Experts of a small language model: 80 experts in each of 8 layers.
Below are experts of layer 4 (counted from 0) of a mixture-of-experts language model. Rows are named gate (a neuron's input weights, with its number), up (a neuron's input weights, with its number), down (a neuron's output weights, with its number) and show model dimensions 80-159. Each number is 128 + 32 x the weight over its row's rms, rounded and kept within 0 to 255. Numbers have three digits each.
Before each expert's rows: a language model's description of what the expert responds to; "comes before" lists some tokens at least twice as common just after its tokens as in all text. This comes from a sample of Wikipedia text that the model never trained on. Tokens count by the router's weight.

# expert 45
It responds to: Music and performance words in album, song and credit texts: album, single, song, guitar, tr-ump-et, master-ing, vocals, titles.
comes before: ",", " of", " by", ":", "\n", " in"
gate0:149087125124120117147145090138093190123214219056195144142124121143105149192043171144153118112066188157145072157112087110191074095175113137158165096077144087074094127090163198159123123142148124111160200137130104133098151108111147170154126124
up0:154085131076129130202132083183142094104181192132209148117090105100135155168087129095105129129109136113096166171123160110147170133132164124152075103067139064096181134124192109113117162120109115137094179112150140089114128150118178117153115072
down0:177094179160104107090043104139127115134100082101064139095125172096091143144145167179136159136117129118105191119120128134139128075154121109107124074121168094089078148094135115092103175132140088137108170153127101138113158113114115201142145157
gate1:122114098106146048162143103141169104121177161106154111114136113059145146174119108155057104087123151122134143116117121211119153117148112140162142091149207128131103177167087151121124121132087139138140138110095146126115099076120076097081138116
up1:176083098094135072206149121134176098138133159106193133082116147095130151186083117122091142095081120104132111133153122151157166059128121188181124089099208089143149157108087142083095087127106084138125125131080117132143069117102068047103131112
down1:145151098227139135172160140125148097159142121084122149124144113141118086169084141156134132184126125082113079147146126147092156105144110116117156147202115132195143108099111142113099186134107072163086183144092109055123120135110144101080164118
gate2:199083118166140190122150120170109092093153141171181059156100150092133113128111151087130132156100103126159123150074145151180132110113128123125150106121097174111204145113098126118130116162162122108165169144132150074183095128175124054143116131
up2:202122156144157158153100144112132158120106143113141143140144142130131132146123092096182185112104097100133163144119131137164156151149167135117138128209055131099158209144147097156161166168100152163127126066137123084174135057111116064165134167
down2:148133084147172126139145184111153156140160090076100134119105159059198107157146103047124173098110148132101101168130084103099144094139123189169139155150156169108078139128096096157135141168136145154142110133150086125187151041175160099148141165
gate3:098088097107099173106121115227172114085147056092124108171143135156149126108166081096086103110186058100134116102118102154099163112118100095087158111054112142112132145108168067163115156100114138129151157098123148112142151115137163145136096160
up3:177139116145064162157110085183152148094164120085120151185139144079140167142101125107165074180170144116094153061168065160120126118162127137107109084071131140117129159112142084129099164107115138104118146084188122067129098142213192108177095110
down3:106076120133116171133114166151082115070180132104155119109135176109048114090111119108139127102146093137168119138174114142149139138121122143167119103147140091153129100142125146070204143136081159118137133100117165165150144131120204128159152086

# expert 3
It responds to: Colons, pipes, semicolons and dashes after a name or title in lists and tables, e.g. "Jerusalem Post:", "Piala Indonesia |", "1;".
comes before: " ", " The", " \"", " A", "00", " —"
gate0:153160063120179140103128125078117128162153167060195134106073118126099164138053122109187150138108111154138161127102056149130213173146115118095149139161170061136105158147153117136130126147025128126161115174082116144108150100130110081126180165
up0:144109060130140129135100113103140154169147135124197127100061135141080163154078136101166134128126132173136171152104053162125179156120141100110160156153175046116093150141148168194121123159021145157121120187133109141106138104130133077125198150
down0:166068152145136126118081106159090143123077099113106108156085135125110140224145140142158119096112231195117095131104157154118142170105107120082152101071079158139114137137137142152091099177158094115112128188093122092135106200086065096113154101
gate1:095075154120145081144155160101137156104172180108135156143071101096129103118174061069142154126153146166128129181177144043112086128127127153175143117088185141101146108123156138130114103128158121088158123132131138159135121119054154154120131144
up1:158167163151112176098112124126094113147120072121131069136152139134055158112130129208164137147147099127123117092115112200128144110120116139111104134189072119178121162119091090158127144066075120156136109161113082103111135088205082158139078118
down1:145130086103130112110142138147123088135139105089135145095071098129151093109063087154155156195065188107115099128169147118084172134125165151153170133107105088044110133130121175122151124101089142146130173132110140128167162110093129129187099140
gate2:158122116101103135037167161094123188114138115110134098129146156118121111150117190144125121127145178128112097166164113154185135107134159152131137142148080118116144140087148083107120115148101212118138096084157073045122149092153134091071181142
up2:186112128197139070030117118114148163145133075073071115145168095112162175119104125142164100172130171108153114167163113124139119130105099134105125160148111128137138136110131064136168095108122127170128109111125092123094132131180075125121097129
down2:130084143065097152118205125133117124175133155075109176109090077126133131158107131164126165159140165119111094144105079167177152094114101094137162152131135140082139123157191046047162183088084120178193176123133131158084151129088164131151115165
gate3:169111134163162132115125125144080131170134112128162130076145128100103098150153100151110133121195117165115096155106134169154134102107106144086158200069128146155082137134109070188158175132154177118146073146127128111156149085144042142099059089
up3:087097165058094098126135187109186121116107202111111159166105103122162132095109127142138121161140133154165181127164115117119160165152146121138068070183143110107093081115124189081086139124082109161150171119150155125143081175121157161119094114
down3:110172168124109157152146114099146121131088065129137095066163155122135108133128083166138074132167131117175146151142142154154174114114082154136079174117147154126144072115139130145120090136172121176113111132175173140114084145144088122108067096

# expert 42
It responds to: Syllables ending in vowels inside foreign personal and place names, such as Eph'ra'im, Kahramanm'ara'ş, K'ova'čević, ai'ensis'.
comes before: ",", "\n", " (", " de", "'s", " =\n\n"
gate0:056156073121163113129078145129127125171116142146092153133173124124130177080112226096129046115118106129127103170118106079135171119175138090116170096170157090104074169128107078130193134127111101175085089112108148166138152124156110145100111150
up0:125150220180162163103184131127135190134112084093144059129118133080142079065149097110097150151145111098125168129151194190127125194087139166130130157147105120139153162140141152137134157137128037185190192124115131118110123074118108093101118122
down0:151137160150157146100144097163141157113088193109102107138110110123150099135154121179203112096132107083132166113166129123094061142082051134132136130162103154156118135105105123132096117168133127171088225159073162132136096082141103147090162115
gate1:080150148133052149131118124091174124112190147107132043163162157118177104170177119172149091138112120117162159158149114110207159153180170185096152091131167100114085100161166099132231147123131167115083056113130101144068170101138114119138059137
up1:143131125098175132137191129123112106155108141128085180118100089151078111126105135070145160147149154128156133107087149128047150103125100097114131125124158131082052142103132132129090065142162136151126183102157156093148112158083126151097159120
down1:093122160168101152122078138124153147099142137139148103160082108171113153113067137189163081100118143105056156152123190133125086136108167151127080093124089126150143169153154063177188160150148204065097133120131100098136126133117121105113081139
gate2:141102081064151141189141157139119169177115191101111126124073146084129108137085125142163115119142106111119075127074097061116104076097171162141176093116142128130131129123145148115218102123162192103148125170078131105161121080138150108129162058
up2:138118144155111106107093147088137146123154089144128115109169122123169106112142151102118123100139136127124156163154084187121122167183098109119102201133129157124120147073124123091049145167156118173149115048155129120105123128176103089133118175
down2:182120132051117179132100105108088143142080142207053178141091142203130118130132140198136119156163125167092106130138108137073171120160139132072124144113099125129186141152134084139124072122140079164106152193163123085108091112114126117154138170
gate3:155055133133132106156107172138121111145168094149141181118138149109128096100076187113083152072148119131125127139119146135141155183147161147057119101118183150100159118145077159142133139115081125213128163176136107079169159097101085151133158106
up3:136132119138100110193125145136140091137171141095162126117149123172123086132185171135116088105124181139139195125084120114130095118092100134171142100150104145158166138167115084076116180109129090155072128149171152097156126104108105097144109152
down3:125125124156183148078102095125100133092168085175158143101115128153101174082125153162189150140144067134138135146066089130190116176144107103114148183104172078185089145128064133119175078152103171147093180146107166149157095149098131124106120187

# expert 21
It responds to: Line-initial dashes and pipes starting infobox fields or table rows, plus field names like Coordinates, Website, Elevation, Genre.
comes before: " ", ":", " •", " \"", " Country", " Coordinates"
gate0:101084109096122174159119114168129126093151056122143129128155071064120102178162180152084096123134132167122112163102096167092178192151128112143106169072108187128144176090122161102173139168110078042104137143073162172128109128147166069160140094
up0:159106122178099136136048104156140132129148134057133116142060170144166123051108128130190120150140159124179121116154134098138169122106180147139154063165098128150162085179135117147113106123145141160135129154120144102077125135231122140153158162
down0:117124146113134133147109109148116056135050131127145163068081183155182122112101114124068140132138217108073121128100126132147133165165089143106140119170124145146103065134169101127133118219158100119165073135043144091097108103131161113147133135
gate1:110090169162088082118162122128120152109076110157098147157140171107126167139172128132110155128065165120140104133139190079142148145135140172078170136140125155131136135141128064135139096119147096095095143166112134115125128074154101153154088202
up1:148108139170182135120130101142117093130154125075109135109128081205088175122151121123131137145186130001132139091145057080086111147122147136099138103141117092153161160194123174112081122138127134109159109130181064105148156187114089141148108162
down1:120084113174100064075074154156142136124148144111082154062090113137093148163178153105149130132167140132154124100121083134116103097117145121135125135125128105139130125187183124108070151114126106158107142128103182111078083155095124146126120159
gate2:159144091071135094168113106141146140160116147146114105103149133155152102156111137104127163164201115114083136183127123163127117166136135147177153176069182096093114131143175135127086109131146153124131173143140075159146142149080087183080111161
up2:130126093179081124105166174194088161141111119129113163106152141125156181125194167111180161106190126089135128093137128156093149135157142158121158141171116099106130169147182153136163120139131080106147182117148090151083112107138099097151158156
down2:137080117145127160121160150125157116155139139095127145098078095158076077037135093125170067141107120164151126134098111118126170116164172146127134103122116119157136162129122049143127185177113112147172088153123112158131121167145135205143091135
gate3:103057095138177134157144123143042122139103132142098132129125100120127113153125094136117143069153156094146094127135138166174147085141155098157112102130084161138126183128084103090126137088128123124129087074098130142136157184149119163112131163
up3:096171103163184144064166116076141144176117119133107188119141099101150162119172115153148085120160191091134175148151100174174185131093102116134111102125158106102107174114147150107175131158146089149084093123121099134155108091108134151116098173
down3:102110134151091119075156152135105168147124102126145089112092159060079095126095145082082112134121124132144165148159122088161081155160134131085158093094162082167152144045089150159178144075169126110101108096120154103145075171166150133139176109

# expert 17
It responds to: Line breaks ending table rows and list items, mostly the closing pipe-newline in sports, election or discography tables.
comes before: "|", "-", "|---|---|---|---|---|---|\n", "|---|---|---|---|\n", "|---|---|---|---|---|\n", "|---|---|---|---"
gate0:126107185130143134124081145190135107106107093209136155094147067120158162165089128115146090147140161117085064137141126107111155166123107147108105121160106134138078108144080129157121116157122077174148114087138109156107134114074064142131154109
up0:149068113105079143202161130143217147141133131114175134158102135079120105108110092145136163130101135127122106057190088138150133083153124143109115084119128145072147154160201099134134107113144163060134089071096170098098113134133171095153086130
down0:163076135091095129135123150127129106088121122128119109085155173090093184081129129119107163157168102127112165135108098135093149099126124090120162139158121144160132116145090146118093137133149110191154161132158133147112131143156123179117162138
gate1:111106107157143124129129133179097120117153101112140160113134067111135139114131183180104130136122121174125111124178170112146145113066080110166107162154125154126177120160131135148113086089068136111117117118127162135141119155109067126111103169
up1:126155195074127114131117147092130100130134134169093119134115158155057133111126082113150128091135104105082171157096098127123094160187186117067132077054055092123146118092088139122165175154125099136080118111140074159101120167157153111139162086
down1:084106067123117059137150133158076132219084174133080099124090137108136091130139117155136130178155131150110126098105130105118129082162111052135146076091122112092059128150115169194098183143143151138153209132156088123126123164132155103113150115
gate2:075143110125102151188097149127128136105106154103172157125161096135124094147146142189114078121101124097121154091139134100142105095107151124100226096125150124119113138140126108122152145077170157132142055140151094126171119130058144137202083133
up2:143104134144130093040171130149127165135160122170069065135092162139145157118107110100145138139170114122136120167082144127131139156093140143173116120160095125166112107119188107137142109135111137114160205131145126140152126136128111129096141162
down2:135118123128108130110237126089116131123132184145112075116105113077106164115140144139093132080152127138158180093077106109081136146127121087096087148143155131180138173093127148194191134140048160142112071142064158079132107137156071187125164141
gate3:092095080145156114111084166117148106152097095126130140100149097143178117118159131101157099137173142084103115110186105153167156133158167114104083143112173134147114117150136144069114061109173126143157191131102131087099054162139082165153106165
up3:110096130176154138078108149118135113183124093127120134127157074175139054138151130090120107150174129104120147144148112141192164138174149060112080158161153131175074158143125147073123111111119135161138208104145122062127066147149069169162114142
down3:066108121162134113120159141161115118117132115086119178096095142128078083160118158110059102135111176149135098143128128096128084097091081125128137153037161118144136096114152127087168166101110109114155087130058102081104080143126139136136128089

# expert 46
It responds to: Tokens ending lines, table rows, or headings, such as a pipe plus line break, a period plus blank line, or closing ==.
comes before: "|", "-", "==", "===", "The", "In"
gate0:145098106136098084104129178131091087143083138161130184125135097117157054100166080131115132161116059124153164095070183147154136125158198128035122152118129046106080161152099093124151095160183130210131156106190117103140134082145083163140168135
up0:142118106073041145168148168141119061119195199121123193129109127175185089119126107163108107165107137109147175106100164131135129094108152141088169122157132059130133137135091085144130076182189088182140153090111131102115129090129158174049201129
down0:074134174185114136061115068085133043184119155181085177114202123151117141126096173116063119121120126139140090159173109205095118148115150103144177175142102133128146193100082154151131102109145144115132094165110065099144104115135155062123148150
gate1:101147076123136137152145136156130124109121223083162110164111198144077165074098163128124127121138139136079131065150108158189170144050084103129111135136119159111180077104124119110112120110131182166099107165153123148121155151187113150140169181
up1:153101171111124141097114146136095154129131038171074137131135057129159104136160107090130109112139088139133129157073150114076085112189178170149127146083144098160104167143113148147178146140105100076151137098085122119134132087076171108130095092
down1:219147124111088121141108178157134141147099097169142127127109202054139111131154125059185120072138123085169084126108129142114127136136144125146107167097141154148135117103083166111185111123095115136127076116152101114095139118107161149091158143
gate2:096111132163151180128168136122180085149133114142122080104091093150152102136122103163146160116153094148108066045138101155161099142134139202147143118168127181134082093050162114192152110148227139102167133133169143095136181088150140146109041100
up2:145099139129132145200168167128180134126137093129129122045165154162168132096103163157133191171158131133106107110117124120167158082132142223190131156136074147121145065111180137171143111169085143106163091188132172094144164128166097144161059186
down2:139093175113077168110135113172141165138097132091099133095184127154097127179134135138157124150085157066107115130123136139147077186126111081162087127164133087146162140107094136058150127114109145088182143093200185076181165108144155130152103117
gate3:113108131089111114159115120094158077067177157086181124093134136104153180173192119108146140055071093133198136174132135102127137128121097087137091139138137122054165151123092103135114122140163047167098173112128124100130141072202131124134172191
up3:136117130096112113189099125132143096113145168107213131106136145140157198104132114115094108077074104145198127152155159135173154137150094075165096164126137132076194117117086073110098101107131046139090204106128137090120143130143121138154194195
down3:131138166148112116149131132131093076133102110107120125146127167154220116164122180090079123146104104103128110114184126152063113135161152133189129152118110106179126143116093124126130114134096130142097069071097122126086162129115148163126102135

# expert 29
It responds to: Final pieces and whole words of personal, place and species names before a comma, verb or possessive, such as Earp, Cornell, Hale.
comes before: ",", " (", " was", "'s", " is", "\n"
gate0:182103167157088086138104120111099148115124122112129155122078090169143131140126170174060146148149102084099135127121086185151174139170105159178139055158112157126121167110083157106122162098099119114121160104152172108110082150200094085124203167
up0:069140101158152138151147102115166104108144136086109070136130156110086107159125130119169122155164119126137119133140140138101096170100116085104084178124117120162105095127165117127137137101153149160131119136106099123142147138106180183160079109
down0:144167108094116087112114144111077134152151179178172170107179143148109122092080118108113083092103080118097094099057080178147067114121134116095064191155143147146050110169148130113115069131126170098150077099112130115152153132152139094131126170
gate1:131147171095166110170141143108181150060113110120177171141138138182115069163089095177126071171083128147083104109103108182122113117128143088120072181162174156140130160150076155135109151135129127152156122140166191178120164129131054104147165089
up1:146160103131160144105200171116098110154135077177102098144098148126124120112148133089112150073113098094164085144154144125096113138104136152143124123099075142125072146109129110122185153145188061128100163170142094097118156114109087127187052175
down1:108164092122124127134130109110128131128140144162139141144136094170115179102160173161083143116109204111155155121157154193170121169117125171141087155156098166117147077130103116180122119141139124144125161147146133080063082128136125116134189127
gate2:093129102128148114141117105063127181133098142137101101086155143106073215163146110137149113128079114080150108155138183153122165161101129205117159080151111124104131132140111117100140116189146156134106186151097192144230183180101100113092155164
up2:123192062115150155139160063107163111189143124134159126123134113069143104147061136153146120139113146104083123160102142190159135129089124093141071107060106081108131136154142156149171136149108142119135101145190138157109151121126118112131143125
down2:116078109112155101131146109129120154113085077140061140108160186098098193152114116108125150104109094100123146096166110081085131133071185125118140152134148079151178099094117116164171108128140141004141084108106144170181130125087183116048132158
gate3:169107155129129168133076173118111109100161120131111145178139064144170172091126100097204163104046148132189157121139130191151139083089077127199167082161164085118151098145175173147167172134134173168111145167133127130108098127145074081167135145
up3:155071058201171113156122154144124136088162130113075146170145148113139153087114132131100179125090137107144171148127175063094100179105115137187148106167126116148129131107091151125140151081157111135136127111118115167127119154128120149197117144
down3:109116103057159205114088130136108197115094139108152124145140083123088120186134160077138052145136176128095131122156124130112220133124134200124116089074159127160118147145116101068065164128071118151200103147098147114138131120139167118110094097

# expert 20
It responds to: Periods, often with a closing bracket, quote or paragraph break, ending prose sentences, mostly right after a noun or number, as in HIV. and 1891.
comes before: " The", "==", " He", " In", " It", "The"
gate0:113118143103161138114175149136121098148140149136128147163106139165147148172163071114123166095140182182102208109089078150165137109195096123127106113139086087084096174145130112100157119130115139144128186137168120170134133125117166089108158136
up0:203118129168049110190091100112092112196159078131143089147142162056104106116150127101098101092170124104034114141086181144119155115143159158103085191149128135150125093143192091146121145182090167168134097102103122179152087181117145083125129088
down0:140088149095169127117072074099140090111150155090134140100090143136124111130107084129150090087123099169062192126123107119186188108154127110104055081131046136075125077135137179138089154104203134095144160132123137163098142172137149100107143135
gate1:177099105154114136086124110152092149137130085130112072099160079157130150110141072097160117169057117154101173101144122114162096136148156181150130113150121109092137168095206117099153131113099149087143183143196113116098169148135161099117178081
up1:133119086107105087182085171118201166086141094121148092110143089147040149107215068067184166114131112132144154096126163113158148173132144117118148114168148076123141141133127109083122159120112069100113140149141133162158143085122105078148147154
down1:135155105109154103093135124073141159181129134063148148131148115195161152053134121158117116160106139054147101130086114154131140127156104143144156076137158098143111122135139108181120095127116088080130134155135164154101158122160135106111109125
gate2:131152155072169135137131122053111083150110135125104137136117138140101113133121152111108145137178090050118150131114182116128054136132097118174141165157147083160142090073106075129120085109118124117079091176131135158125151137113095071147114096
up2:133137216095183106118104125124130159216129130092117168107129117148072147128149098142089133121183167094120143145123127086129086177090142143121123172091157090172160044083106097134125068111107135134065130145177155133171158123076100063171137125
down2:170116136138164137067105082129129108084100165123140155119127230106091149133118171108077085114161128140105166129128105116172090125089080087093113157094129127149117206116136091126085166112132150088104159160142155164163133103176170153129095093
gate3:081062123127194129138203164137162106157108141125137085143077181107127125194087103147114160122069195128170090164096150069159097123151147090178147107118141160136217165124079084152104160158141097096164130166148152163072032117127140090117153134
up3:066078114139173110114178117130172100129085127106164075124079137100098119151117119149121153140093160134171042158102143055144092077148122106200117150120135135138209124116123067124085129222127087111157142179142137134129058117156128102119159140
down3:156115152168091116132083116164120091125141153134104144089150181111057105150115145130188120108151056147140116122119144109197128126140096149138139122114061097132145070097122121132096071086134154097127127160169160099133065082136078200089119087

# expert 8
It responds to: Spaces, en dashes, minus and plus signs just before a digit in sports scores and statistic tables, such as 3 – 0 and 4–6.
comes before: "0", "1", "2", "3", "4", "6"
gate0:156162146144149189108151085100074111194152112160073086112139123180161137089125136162131201138139176141130111128131142157153164146107055119155098114159064134147140157204089141124091108153131119139162112112134161174101153135190182117170072112
up0:145117089138126066129126113137157123101113115095163139134149135106059153186118119082127067134150090119116116136118119126135139145132147119114124135146111153092136086070142118183142121115060191075145109152129073081130103102076072113088161104
down0:150100084101120113204123106100137164125130177185164132111129101126115080130089085132075130101069104086113087133082140090121050096129114131124080144094093121134144123105171126139139130148102075131080094070119117109092082126124130224140158164
gate1:165121105151039152098075122084085138147091136162115177131135079094151163103159095121188118151126117118072158117161087158135141070076023122126145123117094147128182123158067117136144099114129131087124127141194100120166139101147186120193104132
up1:149131168123203108156134132148172123145125103077126118118104120190136123101108100131074173110116164144107109075104172175127132193168130113125157119216133124210110104093127152103109121066108162149132082092126158104154142141094087080081134172
down1:098156119134170132156133107153114116068095138087137068124061087134119154116157107125119104093093129086099055140098121122158154063150140132114117156143092166174157151169082034159154157145148112133128115146103153124108112151136180095174098103
gate2:138191128124145146204144089139181157203081137110135104127113159083122116131116138128114170130156155131109138093122100146099101172189100149158073147176100164167087176106104086138116097218184151067155137167139118102090116162133137171122116155
up2:131160108096177084141157143092118131123141147128115078047163143110101076074113075193182133150092113175103089146097150114136149104113150139171069085134043122110108133186088141132104143112149098172158142113126131153135137183172095148167163107
down2:096137103124100165162148115061127128116107121140097182169164196095112129128142086189125220122139151082104121099126091115155087142141153106154159100095160140179062121149115135163103173066135137089107147047129124127141152139106151154074121153
gate3:070117184070174096144056152159150074069148219139132125139161157127085148135114175208092171123095157147143100097132130151148141124144081120126177139101132077178063183088153173108123135126159147103138105100149149134063180139133146095147121181
up3:178106126106161125086152154141160121104104078127078113057147140065131136100094079051128085080085138112126132079141131103122126129139166155156065131148254155052153075150086091107138121107081118144121125097140177139183058120117084120152140161
down3:158156119106137158158140145186222115188067121140128164146134092134121105112201085163099122114119153165099124125124127052137107175108129153122157113090084055132076120179131142089101120080132213148119152071090159116116135131118083136099121119

# expert 0
It responds to: Pipe and semicolon separators between cells in wiki tables, especially after numbers, in schedules, stats and election results.
comes before: " ", " —", " +", " .", " \"", " −"
gate0:158141148117176179128067095114137079114164133137120132108098142141136106155101196067163111094156154049059184180115199147069149148073126089144099124105104181134170118113093104070150127133152098100131099122120145137153136106144119074109147136
up0:158141118092187180100082077117137069123188110165102134124134161148129140129116144051143133066206141078081179178123204119090135136067105102140110139106119175132150147120144121087166139118185068130160135138117146132175152098136114100140148174
down0:131108106108061093116078107156158075098154129199119115112128151171097121135180095133200149144097169121116154079124102132178122121103107097158101138117093086132164094174070110098148111131101086134065147092128151161100104089113182162147155152
gate1:109183164099155145122065132157161124114133122074126095152122113122103146114145114156127075115162132152143092096145092170147203102103126101122057126119145099078144136104146117085162148215119203137114153122101125116147093150105105061108131142
up1:203134097124123108157213144106185091167135145173108156148112155118116167121092155111113128095115148121108174095070143108116086187122100140144198105101127128130062078156154078126134114058113089098088131105099083154142081127112131079145151146
down1:158107082180153120086159100178143111146141172099218110075166100108119173082113133142144098077141109162151154119120169106110115070110145123128170137140138169119116060106128158144143129111143097106153090151158117144182107120104108137181070132
gate2:118130102121088151078152182137105096141130125176159099190174130135049163153164204059101078140116114075109178105086147173067076139125141099120136139153118135115184184229139105146166092144175136190112127143075116062172128102113095152160105123
up2:137133107054144118093130111168101100141129113161206083163122138126129101166157125087126079114145103093122206192122204117095091090081177125065130090125094089139118190134170130105114092164103129119148130149149166167122131070111110162081135093
down2:117164160123039114150103170154131108151128085137074134156085099151124115111031137104118131149096122074095104134120088151155167146179107113169136148164119124116169090072095148140139158116122134124182133148139183054148156157111107087092143088
gate3:122196145151119093179130169117147129159114137162129200177127161169149195148112180154152126089157126116125099112143090113104143139107125162119153137058141165086115121087107118160168079124130113120150144129150116230112137110115086154179146211
up3:081074152132116168104156091108071170124097146118157122040130108133082082163147071084093124123133117098131185137098160120099128130156156071090134133153124115155077187141112131073108159137139143143128142112094135088150070108149149062080126079
down3:090093165120119135173114106057086098121164054147121122133086116176057152098121053115152127152168088087162082125103148138136146057126141085075114146130066122174114053130104116171159091143137004088116105102128100154101130158137106129231141132

# expert 35
It responds to: Verbs and adverbs after a subject in biographies, such as served, became, moved, used, functioned, also.
comes before: " in", " the", " to", " a", " as", " by"
gate0:085109134173132177099113156172140135096111141084141188168120105103124074154139127083130161197124114122135136104139098182131120169096113159178134115126175102094150116139147132140102181122119127073154132080092115094120187128179074097083106132
up0:128086130177065149165176155077059142133137126153083143094173150128121160088135174146189147061128146156102125151130168120124124130150140102125169142132123098175146187163142113069118087145138120076134122124152157192151107125102201096158151175
down0:140184146027110116134148142137120075183160171051150086165075085111120144148097091118146149121128162135129078152104094131161081116116122175145156093121104099110150191073187110211083129172127137171091097108141055206137074092167183133155113147
gate1:133142177182165150106105097143191151110119163126066148136165065140142128101141141117086133115185118099084113094145088120128149062147130078099106081107108125204139150148125125113111118118107136145125150105166140164126105138130174062199095090
up1:081122110055086136137129153118138076143178077145135117134090126129092139112065160132166131112077133141147154156156116171091108149059100151156111138123122092074126144099134117168109125171167142087166079152156135119034161095128128155067126179
down1:159063102157116129088119128084049178139140144138162187155102144123174126120076107125139081164087129120116126151144126088128190147146184105158154135139157063092139091146140133192103153083162125161077163186125089152130147102083168180127173113
gate2:118074119123165174108127162099133110114185112112193170134140158105144159116139105140156112136140179110129114118155129116132101197154161106155177081112117102134107154140087159115093130145127132082162039106124131071107098075163152151164139137
up2:117138171127134131136113128130135106127136163034141156102128228180162094121166120128098124159163113166139146104168139127111159135095160144133120190093118086082097143161217145208139140101091116135187064072100104103085187162161122137128150144
down2:143120150104114112128122131113096126130154154067110189107162133106178183077123135132217125151105109134093195152094130136126143148114139192083143149153090121104105126132177072131110171130172161088107186128141175105135180131108096083163130182
gate3:142120057084156163114158155147157177099208155135087125187098199124180115146138131130123115102072055103070100169115138098078111090101150098162089092093108116112116060112172087127171171141169118158164104100155110155126118150126143188148184131
up3:168150152096170138114103106051148084137150145160089073109138145213172153140154158128103069089157126144175144147135126056106135116076138158098070125143112146172069114111136092118124129126125133171118109113096146137181163140134139116150146116
down3:059109097148106115093170120147126115150123091152153128098087056142093144124059176187145119162136133164140165062148100058117096123110041149152143150108127128140189081131064100196157146112132144199122133142128119179030067145116140128116109150

# expert 26
It responds to: Line-initial hyphens of bulleted lists, table pipes and colons that open a list item or cell, as in - Champion, Turnout |, Coventry City:.
comes before: " ", " \"", " The", " Born", " -", " List"
gate0:093108174135182109138104160172177108155109127176073189095134124071152139152106085186146122149103062119133101149139170118052158070117127211117098118136135136106106134174126129122166091078189150133127128156151165175197178177146134128135151137
up0:079128074131113134115152085176100176092188133136111104159095121227088083103135125110126155065090215131156144113181150147144149160134134112136136179100131101166110174122112142163156093140162115122126110126118170129095181115069122106135209117
down0:179158135181088140140128070146048215135156136058133109155136061161166090141076107124157099122113164106068154117155047111218147142136138151121118083134160193149078137163148164137115138100096125143103152104150135140150129090161145063169164117
gate1:171113139149128105154125146150150074131123113114089137177132078150103171136051220154107140089147127128098132090102125164138173068120140105126154117136064150122106173069144156148127103180163125061114108096111135147152161117138179104123081127
up1:139147148156104139115147141205110085175160130151081130103135149058111044114082126145157128070147088114137116095102102139149130087161133097222154178130155128144115143083161122104083166076146056133175144150105109159127112016049142111113149162
down1:177085132067180125143197117170176137113139073158095156143140109131128096152101098179157142129210177182066161119173116160117153152163111183113183128115145106092111123152105098129079108142188147092176105128128080135155094145127097115146154156
gate2:142113174139151147160130112122117131119139078134154129101095074139118126096116173187163169104137116082123120138164128121118140176155103141115215117192173139124176163105098099169142153128110114142193148118084078089093143138154109107165154140
up2:106141174153151159174146134116125142108110073155184135095098082120124114093093189190111131084107133072140149159127130138129164149152094132143242118156179157145156200115105108181141162100121132138168138148112092123095157145155141118122146141
down2:099110134131118084139117098122091140045125133128100151129094153111115108109207115198117035083093168123133112190163133113116077139118137096200099118180158125153153112173075147171176144158122138116120120100128128073209175108200112102122127126
gate3:164118153153102146139189183092123132141169142145065124145123151091150107185121167135124143079100130114099162161112105128071141117180095106120114115186176196126113126104120086154157123232077129122128113188133118148092064062126104095131151143
up3:123151096117132137077054114185136119104104131083124077158131187129160116101157128112130159202160077165130077127106161123194086154080177172197126130105087101104107116123129166142047132109208097105131097088123086094134183166165128137152156117
down3:156128165130162177178172171136131098088066130078105154115104155127154162150124141155128147158141159147060107166083136178094122183104123136117108140149123123130090124113075087115117150122187089119132127153116170094072115158168151158184117080